{
  "n_layer": 8,
  "d_model": 224,
  "n_experts": 16,
  "experts_per_token": 2,
  "d_expert": 128,
  "d_shared_expert": 128,
  "activation": "squared_relu",
  "moe_layers": [3, 4, 5, 6, 7],
  "router_score": "sigmoid",
  "normalize_top_k": false,
  "routed_scale": 1.0,
  "balance_loss": 0.00876,
  "balance_bias": false,
  "router_noise": 0.1,
  "shared_expert_gate": true,
  "init_std_router": 0.0159,
  "lr_router": 0.00222,
  "vocab_size": 8192,
  "norm": "rmsnorm",
  "norm_eps": 1e-05,
  "tie_embeddings": "early",
  "optimizer": "ademamix",
  "lr": 0.000531,
  "beta1": 0.9,
  "batch_tokens": [65536, 131072, 262144],
  "seq_len": 256,
  "train_tokens": 415000000,
  "steps": 3183,
  "dataset": "wikipedia_en"
}
Below are experts of layer 4 (counted from 0) of a mixture-of-experts language model. Rows are named up (a neuron's input weights, with its number) and show model dimensions 0-223. Each number is 500 + 50 x the weight over its row's rms, rounded and kept within 0 to 999. Numbers have three digits each.
Before each expert's rows: "mostly gets" lists some tokens that are sent to it at least half of the time. This comes from a sample of Wikipedia text that the model never trained on.

# expert 4
mostly gets: "ap", "end", "act", "ort", "ition", "ent"
up4:541498434487498497468414493476424588519555466498519495492591553515537483548484430490487414476511600410489461504589488577430547554522488497478451535453472450569535510539527575530562462508511419491555465428477538419440508527495503467450518516525541506483474516491496500549457584498472420528497450470421466579553470475454385514500523523346513456456373505616474555452475458563596351553510532508497446555487444538489508524431459559484483442478457508401577480548525532436555502513488449510554455510505532545517486511494427532501522450450558574535422387495588484519503424593543483597406500503412488559520517429571511480542496464423476427546524478470533462455543559526469562626529
up5:503542467528533439534466502507534487481478522557500503520487384503484575608486519522415535425446498484506428515558560489531594525486511454476493571445525548411571441411474496492524462417528399461432443574425542465433462519445445407446412420487490495513458487428538601456529492476420529512551497468471466532458555462599483560573548589422453463495403524542506526497527424472428543488444455396451475528483507535516538588487472513555568457404452555537511522493486461527531468473464473496489520475497479504450411512567452492585488566503444475442427354538446462430495488490489462540565491491509527566546465562429559520416495465414409516486502546380534443516534601583566482451498
up6:510481481493463487467412534503531493516513530450515389544452485446500469461526480549632495523544416579483479535561560597545520531439435527490429431498526591542574492485461555448513521525530564500517529464526440494529537585501388443524512503519486508456614474561493561480533619487415400578474480566502475438532607505557482509518529537516517511445478534561568413537580503508474474483461558487532477526453560514440533591491613443463424528532440405415502517423492453403362431449512486521490424528532564508549493469610498506407518498479456504497524493486479474557567449468449550544545421585495474459479539492420507428393553431545481474445471478578513458440466527501562505571555

# expert 0
mostly gets: " No", " John", " –", " =", " Dr", " William"
up1:433506490501473581429441538448453556429510564493463461496470516506516499551428514435395557443468450537524511550419504504542568592491564449471495475483464491549460427576571537485481576527574494562572433541514438455521502499540437548490479449540381426549519515529523637545506408460405499553490486524507424461531543520559478499539490437480458528483424444501417549436505453590454523451372525466366521573560517453446481465527433522523447539488530529465537458368539597510466463496527513563502558432448483551500524552508576539468445580437517523514553528509554460535509422556498580458543569464509502541545510500478479511533471500481556511460496674440451522507451601476464544563534
up2:488520508571470483429513511480430466510540628426478517503508439529530397624509558508469496482519502584514558593445546538648424448466552532552460503519502393503636422516600541486541500461519569472548442529425471548461532528536448470471483565504481554475526446516483487451525415497451460482538423494595424518449486528484426495530468559557477432413528592505490459450490542548395438536488482425442554475388539478539517532509501366527453437450501507453537558508569503467498443551414440472439508467397430557524506513484505540458511565559440500540463552475494515550561498526566472541546479538503522524476496460520590436444483447597436559416493592490506496509579491539514559504480
up3:519534487485454477475437520523490552551570551459566622589456388525404446588482478566447516443521477513458525442450507549528459494464523421493439496494467581609504511445541460521556566464455570425504433504383462522535486452504462490440518436443523563485386428488540503499472656597588544495464430436458446534472544547510565612389484483516521505507523559438446483521492587450563494504454556438417561566498534485534581487519434480497519582454505511483470529416489481561476489547504543419473484499579538452413485542585493470542429596555441476490487510512454548449541429518555486443499552516523511553520415489561570440425548454465510509483419525539453530575519489548511510471512

# expert 15
mostly gets: "),", ");", ")", "\",", " =", " Nominated"
up8:525465431429493547495492610497484533528437550451508435555606467539415553491485614489530491551560573482451473516593455445603531495473452507552479485487515486457517484453475440605532469510572563532493423554522506479498564594408511587584533464349523598483483532482455521524526477490526465515504538571519434489533543514505412445519497484529500532424544473488445534465514504592443556514455455556611418555459532478498439430510533513546434457463447463426596496554559515526534447473553600485503425422552502440454503456551510538527528554498441575485512512505525457591545512490592537509419400472472489484576453452500510492585606503543523479496474552430512413424580482463418568507500
up9:442503448465629477450512477429465522532556548464423479512538402461461509510541430463477500532413571442542514457491538420513541481495414446435483513486546538511507476493452610428508505543465464456475474505517433418531452545482359509528530486435470482454403564487545453521372554509541576517598479509419497508523603508478443498535465550453464507519507449442446463546543500496498520548441558530444538453542469487356505526434519446389479520498584539486500539405510519475477569588504511490482558444463482516478529534622565536534539477606504488526464480432415516457575460493530483405441572562471446575555451497597552523452545506579490520431431515478490451527451552582509420509572
up10:511488503513611507527488486516490523518549514479530460441547481471584467513496480557500472568413474423460420443436510492566378443584482489515463524435445518493557545560451490473598402510559533443613443597518528529587480600489588580465550507480552425458550589457531572463473330463471456488508368455506537489483488542552500513490445520498478489508522512518503535530547455593469540540458456549436470473499452539446468595579475466386435486486597450497435514512499499467477477564574542508527452358513457549485458460486558448523472544560452453508475501541558449460525532536478500542524498526572509512344581550488499494480537502579528490556579498489608506492505418518464504498472

# expert 2
mostly gets: "ler", "son", "ford", "burg", "ton", "wood"
up4:505486503461467453502558551501462475413494416475499499485425437493490505429436504555482500451447454488481488474534499419481499502433441522542563559408486458430512506412552633501545584495467488475415444463471497439523471529443474468503488586568520501482424470531467573517456538546516465453609420527502455546466463518479506462503588600555492505530514522563463459503530567485530460398490488487385566468433407496521530416477554513425378478427446470497469500422466468521529442512544539516630558421561614481580536492511553518434533491495429519424520433520393486485544418444523583449497407525489577540507445492482453506451504488521531333547441584485556506498516451533548548445493
up5:507469510492466465460482555460595455437451570434547560533492480480462423494450474545570465646490493466540543462458489363552527456531481435513548407521425468581539522470534495550367465524494531619547478513567532503510442425552528478499572529504528425600505506390612415482424505467485485564559438467435473461498570434526581509456457488489579516444417516544549536546481492461568508576537523460511496506487498463476530494466474645568479532517438409482366518533522497547495588493562517517545484438516510529530433477461564512420485495574516498516532490497500515492421467523589481542520487526470524449545435591597413449535441527442473499515450410494485536493554447479460523591484
up6:548581499494532481460516489502598485450542521543527553464520534475517492502527552497466507525543573564433415490478524479452424451524495443507466432504601431514477512513649616437450498446497395473540515458541563496568496426460516453493518459583624518559498511439514505588489410383533494435627518468447494544500505514519521558504456539508499519556467607505440474532445449495462563517458519568564538514527431527508510412501466482538489473469513562460436441472526477405477427551535540480435597592519513508445540485564500442526596607573551495501499537484460526504565448504411541649455508500454438480600493510521584521537447521535473521542514517614580483571525419528471544470532

# expert 7
mostly gets: " that", " which", " it", " has", " who", " been"
up5:390450461511505525511550554508493507531475598486436568540554488541483461486488414578490518459457536484416520549556539465426483509458471533531493489607559447475447501573545468564610525480520515444455528434441544470570451525513469558461394538486480507440459493567494575542522414487529482638553434517453406445502472587567537460510488450444475572489461458490453537473481584452604517462482490451515460581516674495453503478465490459515594590435500549505462436480497497592554379447494499467505546409431471475590487498478440562509490460554487567463575517512520514497595501437442534446555475510513389464456524509519504496544496544477473524446444535617471460495486520446536387532534
up6:476509451509454481461481464464521479498560470441491479460604556501459523487432555510485506463493578470429429503589460619494419476491566566591454515549461473442422468464476422541508546505462471652485492490457458504503491566486506516566454486497578432528527518491439523458489538493375457485463522527518478412537530486480491499479491529472611453463643411544432516468563534484498429546516531485471464486506527498546523434505421490522480460467475505456489414442502514510609416532517484690571554545535517467419500583483565475553466570453484484428613527488524519456543491511460541508558532467484428396509543610487454491507552574500543418554526568536492479566471570508602548593470
up7:475546455531511398448527557434522523499541562499477516511370528557452523481500540499504453518443534486505421505445562437601483565493427514513553464504538544579492439457504493453537427435497442472414510492529494517419521469519461481421533489480534466550509526567420456505515474541417473454493514492442522539569537528524399468523434553525509535489480493440506616324532510467485479512494429539506455557481524526528582417478536561473456439576515513441450446511397572411434456431556479493501568553453390500518478413492526412528528508423445528579478544375609492533425534472494482475433475434486460524594417501508451462538539449502553578557457485414538557522544457470454620491524

# expert 13
mostly gets: " a", " is", " was", " an", " it", " his"
up4:455537492532552524513467485538534538585388478423456514479457503519552515500445627534545554541484483480476495419430457496575442538610474554538493407491502485514551492505562574553467492515438528398461496469477574438486529576477544534494445550562561422506532536550548520459529472484401561516494508531488424441541481478528549432401469407503489497551386464467550454480590525493430463560502415543511493547479520531477451502554470561519541519601513575601586602460464502505376467460507594517450504471503513541574524568513491429560408531503473492474501504570518474520502534552569541525506533459636497570524480451438611495461509457544527590455517471424432503562545462507414567568558
up5:519473535501523558487534485526562498526554537420510507527475516427571539416556557586508509510509529528506448509496499537464453484443488553419469419640504531628501556451569557505435438545531513532620537481527495550484555518518399424447448481570525577509530520377566487479556372481456544492586465446463547467495462413511519461418457476597590538465456546388461451617440500391524492460504444513471516463553428495548492517509533496511448536443495525492476469503573578535491410481521470439528579547419553503514512537517468539442567518560588562535516576442561504568467476450580488480511442591493514536544539511550425517483598454519499479550518497517496429496454405546509490521591
up6:545538502519507487490573547427512504400472614419429558463470523446528509483424581487618529521571526429529621546486547573453573579416604532497580565427455463541531470440503542492521440543513493474504594471492445504504544492462502494427442504517537584408545540501528539516562487488481430469450452460496515470500466475430556475418596577490569493515495474481504513620473563462362564433556521489443551468473503390464560461496436581570520441427549536494416509471473510510473436504526519556500498602550482563529465489493474475514600513446441595473534432551532581557546426524499493517460525498555555547461444473563463501388548471485558465521499485455487491607498515449513519539498

# expert 11
mostly gets: "|", "\n", "\n ", " un", "=", "The"
up8:500481504509468522481533500519425420545361502450521421391410541539451592559523538495588474463499534530507494475544562424527471462492609470436466498383417458507522507432478480473452477516545486619469488496591473517486473602497518529535533576526573497558495529525510434627479408588494438495547512515487571426509466500443491459472514542519537535623482511472483407489483506541509476473514477433610453470538583449485557561517477429472486474558425424516493454465427489337527421495516494450479526466490491552508513540420591515588472484434477471478475443486459400460562586433528543508535520525561468425586479437501573514446453534425481445521465455492511491529496448409459493504536
up9:555470523542451579464514521480569530563490483471606459471565480534605531505471486608587406449478481475544498486569503526527483430457511505424521537512704600472532487593476569502449412479463433528585487552473539521525489526553512523536511494547481519468594492526540578509425524509517480464536439537471566517477511496489544544407563445507501457551439473512418500369518487533516483492448410442506497500536564577439603455552511498512554555521525406488504465483432493496510540538494483430565442518515507527548551442465421517443382499477515377487538411444534569460436527508488466528511533564542545537556414485522415466519526516492510524536522452435658529488537442521543484526589
up10:571476497568459519481526568535504478553455444502458657520522567460525440454483454526489473507447504506502529508518465443538490549533532502548516553445498518480432601529489526609503519562505522560512544468501441496500435598537531482489505508436459547581540531492530483390506568492495506487429452468565451592471541533585483443443465405457515410541511555421529537481488459476510383528435532478525545542516560537392470482588471468500493402562527454453490539399421508528554533390513466529492391510644467606538449538499473477482493487494464497553536417510548469428473473439446526517472531541598497528401500444578496517522601530560504611485502487594518421509561596486429549536442